config.toml
hidden_size = 640
n_experts = 128
d_shared_expert = 192
router_score = "sigmoid"
normalize_top_k = true
lr_router = 0.000547
vocab_size = 32768
learning_rate = 0.00374
beta1 = 0.95
batch_tokens = 131072
train_tokens = 496800000
dataset = "wikipedia_en"
Below are experts of layer 5 (counted from 0) of a mixture-of-experts language model. Rows are named router (the router's row for the expert), gate (a neuron's input weights, with its number), up (a neuron's input weights, with its number), down (a neuron's output weights, with its number) and show model dimensions 0-79. Each number is 50 + 15 x the weight over its row's rms, rounded and kept within 0 to 99.
Before each expert's rows: a language model's description of what the expert responds to. This comes from a sample of Wikipedia text that the model never trained on.

# expert 15
It responds to: Country names and nationality adjectives after "of the", "in" or "from", such as France, British, Japanese, Mexican descent, United States.
router:30 55 65 63 71 37 72 53 80 43 45 38 45 56 55 47 50 49 43 71 52 46 54 35 43 30 37 21 30 32 65 40 33 56 43 34 28 49 53 40 41 42 20 26 43 44 55 45 98 61 05 67 75 36 57 47 65 42 72 55 31 48 60 66 86 29 55 36 29 46 54 57 26 40 44 38 39 61 29 55
gate0:58 44 45 31 41 32 59 41 58 60 60 47 62 37 44 51 26 59 55 94 31 62 30 57 37 47 56 36 40 55 46 53 67 31 60 62 53 37 40 48 30 38 56 27 68 42 98 59 46 48 75 63 38 69 55 45 47 40 50 60 84 38 69 32 55 51 60 42 52 27 56 63 51 33 61 35 39 67 54 31
up0:41 45 72 88 76 80 48 37 46 57 61 20 37 52 56 43 66 34 41 18 63 59 57 49 49 43 36 42 72 58 36 50 42 71 36 45 26 58 57 56 70 74 56 74 48 62 21 60 31 50 26 22 80 30 41 62 60 48 51 40 18 61 39 56 46 58 35 73 53 66 51 42 63 63 44 50 66 39 59 72
down0:71 70 44 42 93 27 71 22 52 14 68 28 23 36 50 33 44 47 33 40 71 81 78 20 53 37 57 71 34 66 45 60 27 58 53 37 60 47 45 79 69 51 42 41 68 70 68 29 53 50 68 54 53 13 58 66 36 52 56 50 40 56 50 70 26 63 38 60 44 13 70 45 70 58 33 66 39 50 54 63
gate1:64 43 67 39 60 42 37 40 66 77 54 49 44 49 47 38 32 39 30 44 83 71 65 53 70 47 75 48 52 39 44 58 29 64 50 43 28 74 57 43 42 40 63 75 60 43 61 68 31 58 59 42 82 58 36 66 75 35 52 46 35 37 59 68 72 47 40 52 42 50 55 52 50 59 70 57 39 24 45 47
up1:34 41 33 44 27 76 49 48 40 35 20 36 40 33 49 60 56 60 80 40 43 43 42 37 32 38 31 49 53 53 56 69 38 36 31 94 72 43 35 65 40 56 37 39 25 53 64 35 37 54 32 55 26 51 48 50 35 43 39 26 22 43 38 41 66 65 76 46 51 39 30 47 63 21 53 44 32 71 71 67
down1:49 86 34 67 53 62 57 42 48 59 70 54 41 50 57 37 47 76 33 75 56 41 64 72 61 38 64 36 17 63 32 11 60 44 47 51 84 47 56 47 47 41 81 53 61 30 66 26 32 58 35 74 32 55 59 47 68 47 51 71 66 39 38 53 70 66 39 69 62 36 24 39 39 70 42 59 53 40 62 47
gate2:56 51 42 68 30 39 31 69 68 68 86 37 75 70 48 42 57 68 43 55 54 45 62 38 44 41 40 27 39 55 70 59 50 69 62 62 79 29 39 59 62 39 36 50 59 41 60 47 51 45 52 44 60 52 45 25 76 64 38 52 26 72 50 80 55 49 51 28 57 40 39 46 39 79 29 83 32 19 68 53
up2:44 59 59 36 57 52 41 32 45 59 69 30 66 44 44 48 28 54 42 36 51 19 66 56 35 53 40 29 61 83 53 55 59 73 65 52 51 59 55 44 36 77 48 63 58 78 59 36 53 67 62 46 41 39 47 51 51 46 49 57 35 63 55 69 34 51 42 62 63 43 45 59 20 76 73 71 79 49 43 58
down2:17 68 40 34 18 64 51 22 63 49 46 70 50 56 45 45 62 41 64 69 00 77 43 34 58 82 28 77 52 49 52 53 43 41 44 67 36 55 43 30 32 49 50 42 59 30 48 43 85 13 41 77 55 65 30 30 35 52 70 51 43 49 73 32 36 46 57 55 77 66 24 49 47 22 34 31 23 38 49 46
gate3:49 74 76 51 55 43 40 60 55 76 65 61 83 29 74 56 43 65 70 59 63 50 43 50 32 26 55 42 38 43 56 43 38 47 32 20 30 37 64 62 40 56 50 33 29 50 50 68 54 54 61 43 66 13 60 51 58 44 31 67 62 43 63 36 32 53 53 42 12 40 66 63 59 51 55 39 84 56 47 55
up3:33 60 49 62 50 46 47 34 58 36 69 48 56 56 55 35 67 62 60 43 56 51 57 67 73 31 49 31 58 64 37 47 37 71 44 57 38 56 42 59 74 39 68 73 33 61 64 68 49 68 32 58 47 48 46 56 48 43 55 65 44 39 62 49 52 54 35 56 61 77 35 62 53 55 46 63 55 53 42 71
down3:56 56 45 56 42 72 33 46 59 58 14 69 24 48 60 40 40 40 62 55 43 30 22 49 39 64 75 51 89 31 74 07 52 77 40 64 38 32 41 36 41 78 28 14 30 46 55 62 36 28 67 42 54 34 25 68 37 36 39 50 30 59 65 68 76 44 56 70 76 40 30 54 39 67 59 34 55 39 33 49

# expert 13
It responds to: Prepositions and possessives in running prose, such as by, with the, from the, his, according to, plus blank lines after section headings.
router:29 59 31 68 46 54 70 47 62 38 52 38 41 63 69 41 57 49 57 13 66 27 68 60 75 54 43 75 54 54 44 44 53 51 55 61 64 72 48 55 52 33 46 29 53 59 62 52 61 91 28 32 53 55 37 52 53 33 71 65 47 77 53 54 52 47 36 53 49 53 48 41 42 71 80 55 60 84 44 75
gate0:73 29 54 75 50 29 38 18 59 57 69 29 53 50 61 53 63 48 60 72 52 99 63 66 57 51 34 21 49 53 72 78 67 52 46 55 79 58 57 54 56 37 37 50 63 55 80 53 48 52 82 63 21 60 37 67 53 24 53 64 48 42 70 45 39 57 48 46 86 00 51 63 74 38 55 50 40 46 46 37
up0:30 56 60 36 48 69 63 81 42 41 43 53 61 48 47 52 29 46 32 32 38 00 29 49 37 40 66 53 53 58 20 29 30 46 52 54 17 46 44 39 43 60 67 58 41 59 38 59 63 48 16 37 97 54 56 30 47 66 60 38 69 39 26 45 58 41 47 58 14 84 38 35 31 53 47 41 63 64 55 55
down0:35 64 65 77 70 53 39 46 55 37 62 48 33 36 60 49 24 81 36 57 76 82 63 19 69 67 41 70 40 55 80 13 60 45 51 37 59 39 37 52 40 36 37 71 59 61 72 56 42 70 45 48 43 44 53 60 40 51 61 52 39 50 35 36 42 55 54 37 78 38 62 45 44 51 59 50 64 37 41 60
gate1:63 50 64 37 68 72 38 31 50 66 68 56 51 62 58 21 54 38 63 30 71 65 46 85 26 36 67 53 41 43 41 61 49 52 45 45 46 82 47 39 43 31 51 47 61 51 51 49 55 51 64 59 61 65 25 58 45 57 74 65 62 55 42 70 48 43 44 36 71 65 70 33 56 44 74 58 64 19 22 72
up1:62 41 16 62 55 40 59 65 30 45 43 35 78 35 52 26 44 48 50 44 64 56 59 71 38 41 53 07 30 07 61 70 56 36 50 69 78 61 54 54 31 57 27 42 31 34 47 64 53 25 43 72 26 43 54 26 42 46 41 49 14 76 40 27 65 40 53 43 37 28 26 67 78 37 50 31 58 53 69 21
down1:39 93 48 63 64 39 37 04 50 80 53 50 38 62 42 37 45 46 53 75 45 00 71 59 57 57 60 48 40 50 37 20 27 52 51 49 48 52 52 42 67 57 75 65 41 51 17 48 54 36 38 34 55 63 76 37 64 39 54 29 46 49 56 53 44 54 08 49 49 66 42 37 40 86 31 68 57 23 32 31
gate2:52 53 76 90 32 51 61 75 67 46 53 31 54 72 52 45 57 51 40 34 58 38 38 39 36 49 57 52 47 22 33 34 49 36 55 50 49 62 42 55 66 26 47 28 57 22 57 33 55 62 49 44 49 62 45 54 67 06 55 54 31 62 53 64 74 48 30 64 51 48 56 24 58 65 38 39 78 58 43 59
up2:70 68 56 80 49 51 53 59 72 41 74 15 69 53 65 39 33 63 50 40 57 28 79 50 56 39 39 56 66 44 23 43 54 35 55 38 65 52 65 44 52 53 54 35 36 57 59 32 62 79 43 43 82 32 46 54 55 63 51 66 42 49 38 93 65 39 39 74 54 67 63 22 42 56 54 54 71 38 45 42
down2:29 82 39 47 26 36 38 40 44 67 28 43 56 62 31 51 47 49 44 82 23 60 62 40 59 61 61 68 55 41 59 68 59 31 67 57 52 56 41 31 53 72 81 35 50 44 56 56 53 52 42 47 57 67 33 56 44 53 28 59 47 77 55 54 48 63 59 34 64 67 16 39 55 45 72 39 68 45 25 76
gate3:50 82 73 62 37 51 48 40 68 61 67 83 79 57 71 70 43 45 93 39 66 54 43 43 47 32 72 47 66 34 60 37 40 36 62 17 50 50 61 45 32 56 32 33 33 43 17 43 34 65 55 47 88 53 46 62 62 47 43 65 50 67 49 38 50 54 26 42 28 58 49 74 50 42 70 36 54 37 49 58
up3:34 35 38 33 62 63 59 35 46 13 19 45 37 28 44 26 34 48 65 54 62 22 65 62 56 68 68 63 52 46 41 54 58 53 37 47 51 59 36 42 44 67 84 52 63 39 29 63 52 57 46 54 54 52 33 54 55 70 56 67 47 44 30 37 38 64 66 60 62 70 51 27 54 44 53 55 47 61 43 44
down3:56 61 85 64 13 58 46 78 23 48 59 50 56 53 45 60 43 43 53 48 55 54 48 41 51 29 47 60 57 52 42 28 68 58 31 32 44 43 45 55 72 43 43 62 32 55 38 77 49 40 49 51 73 55 24 69 69 36 64 51 74 61 33 51 91 47 63 36 37 18 59 75 30 50 45 48 34 67 62 33

# expert 0
It responds to: Country names, nationality adjectives and national institutions, often after "in" or "of", such as American, France, U.S., British.
router:30 53 45 49 46 48 64 42 58 33 38 40 39 48 92 49 38 63 43 71 37 61 73 38 41 25 44 10 27 35 51 46 62 65 45 51 32 55 28 35 80 30 37 31 22 53 68 44 77 71 70 56 43 39 64 45 69 51 58 47 32 32 44 67 60 43 63 32 40 38 50 66 63 30 55 70 24 78 52 26
gate0:57 33 28 19 67 20 56 42 31 48 67 29 53 51 55 56 54 54 50 53 16 54 51 59 74 53 68 40 29 44 76 71 53 31 54 66 71 36 18 31 31 53 49 68 62 35 83 70 27 53 84 67 41 69 52 42 63 29 97 54 54 62 76 40 51 44 47 48 76 23 45 56 56 59 37 51 54 41 55 54
up0:43 56 69 99 34 74 50 40 76 51 48 43 60 40 68 41 46 60 48 32 54 22 47 68 35 44 27 38 68 62 29 31 54 44 41 45 16 34 68 65 65 47 61 45 52 58 27 64 80 52 26 14 60 40 35 49 37 64 20 43 50 30 41 73 57 73 68 59 48 70 38 40 52 50 66 52 39 60 38 42
down0:65 42 62 48 65 49 49 53 56 02 80 48 25 47 42 00 42 62 29 58 71 62 36 14 76 53 68 66 59 66 32 39 51 73 39 33 41 26 39 65 56 66 60 40 76 34 65 35 29 46 38 61 34 15 74 65 46 36 39 42 38 43 48 66 41 47 22 40 62 54 65 38 25 59 62 48 45 31 20 62
gate1:56 44 63 30 70 35 42 51 72 54 46 57 76 68 63 11 42 37 60 66 42 27 57 55 48 35 69 46 37 34 47 60 24 59 52 41 30 82 14 52 43 50 47 73 65 59 28 35 68 60 52 45 77 35 49 52 53 40 44 32 47 40 44 57 55 37 66 50 67 54 55 42 26 68 57 51 64 32 52 82
up1:47 51 29 69 31 66 39 41 31 62 24 22 55 44 41 48 58 51 42 61 53 48 33 55 38 34 42 71 60 70 54 71 50 36 55 67 61 49 81 74 30 54 35 20 25 31 74 57 62 52 48 46 25 56 44 69 44 28 43 43 27 42 44 29 72 59 52 72 59 59 16 51 74 27 33 46 54 83 84 44
down1:44 80 23 74 31 68 43 52 45 72 68 44 07 64 54 47 36 49 44 74 47 37 67 65 57 56 37 68 42 64 62 05 50 42 45 59 56 58 52 64 55 55 60 54 39 48 42 48 11 54 33 33 47 54 58 46 47 60 74 48 57 22 32 59 71 55 37 45 56 53 24 44 39 80 51 49 25 32 48 29
gate2:42 49 48 71 56 46 26 72 88 40 72 42 52 56 63 61 58 36 52 43 62 85 56 45 67 45 50 39 27 52 59 74 61 60 38 66 44 48 48 62 42 65 33 31 49 49 58 38 45 51 85 44 60 60 63 23 60 21 39 23 16 74 61 71 58 72 33 43 47 26 44 41 43 55 44 79 57 18 48 47
up2:45 49 46 64 35 80 34 65 59 44 90 37 50 68 66 50 43 50 36 32 38 25 90 54 42 39 36 34 57 80 37 68 66 52 88 42 47 37 57 56 58 81 38 66 51 61 64 22 55 48 52 56 55 27 53 58 39 54 63 41 17 59 41 82 45 63 17 70 57 42 55 57 54 64 80 89 45 33 61 68
down2:30 54 58 46 46 57 44 25 36 61 58 81 45 48 43 28 58 46 56 64 29 72 31 62 74 44 63 35 39 24 66 45 49 53 43 99 55 83 45 60 54 49 51 45 55 44 69 57 59 38 54 41 17 57 26 57 49 70 38 26 33 72 52 24 16 55 44 55 35 53 27 49 39 54 52 39 19 28 43 59
gate3:40 33 62 52 74 63 51 56 73 53 83 71 68 35 64 75 70 44 79 55 42 80 43 13 32 58 48 56 40 39 42 42 51 47 64 21 39 45 51 50 39 36 47 33 25 63 48 42 49 70 74 53 73 14 54 62 43 45 14 45 49 58 86 34 38 48 58 40 48 43 55 74 47 54 37 36 45 57 27 28
up3:43 52 35 42 35 52 37 51 50 47 35 57 68 84 45 46 50 52 38 57 50 20 59 74 83 57 57 31 53 61 40 37 41 51 25 54 58 60 43 70 67 33 50 73 66 36 55 58 29 58 32 68 37 75 46 44 43 53 64 48 38 36 15 61 43 49 62 58 70 72 41 39 47 49 60 56 62 56 63 71
down3:50 55 59 66 23 25 47 63 45 75 43 56 46 46 55 38 45 26 45 63 63 19 43 63 29 44 51 75 40 13 62 25 59 70 65 43 34 45 48 58 53 48 43 59 22 47 55 63 64 08 61 45 38 63 24 89 66 63 49 63 65 43 44 52 83 65 70 38 69 56 34 34 21 46 72 51 47 43 37 37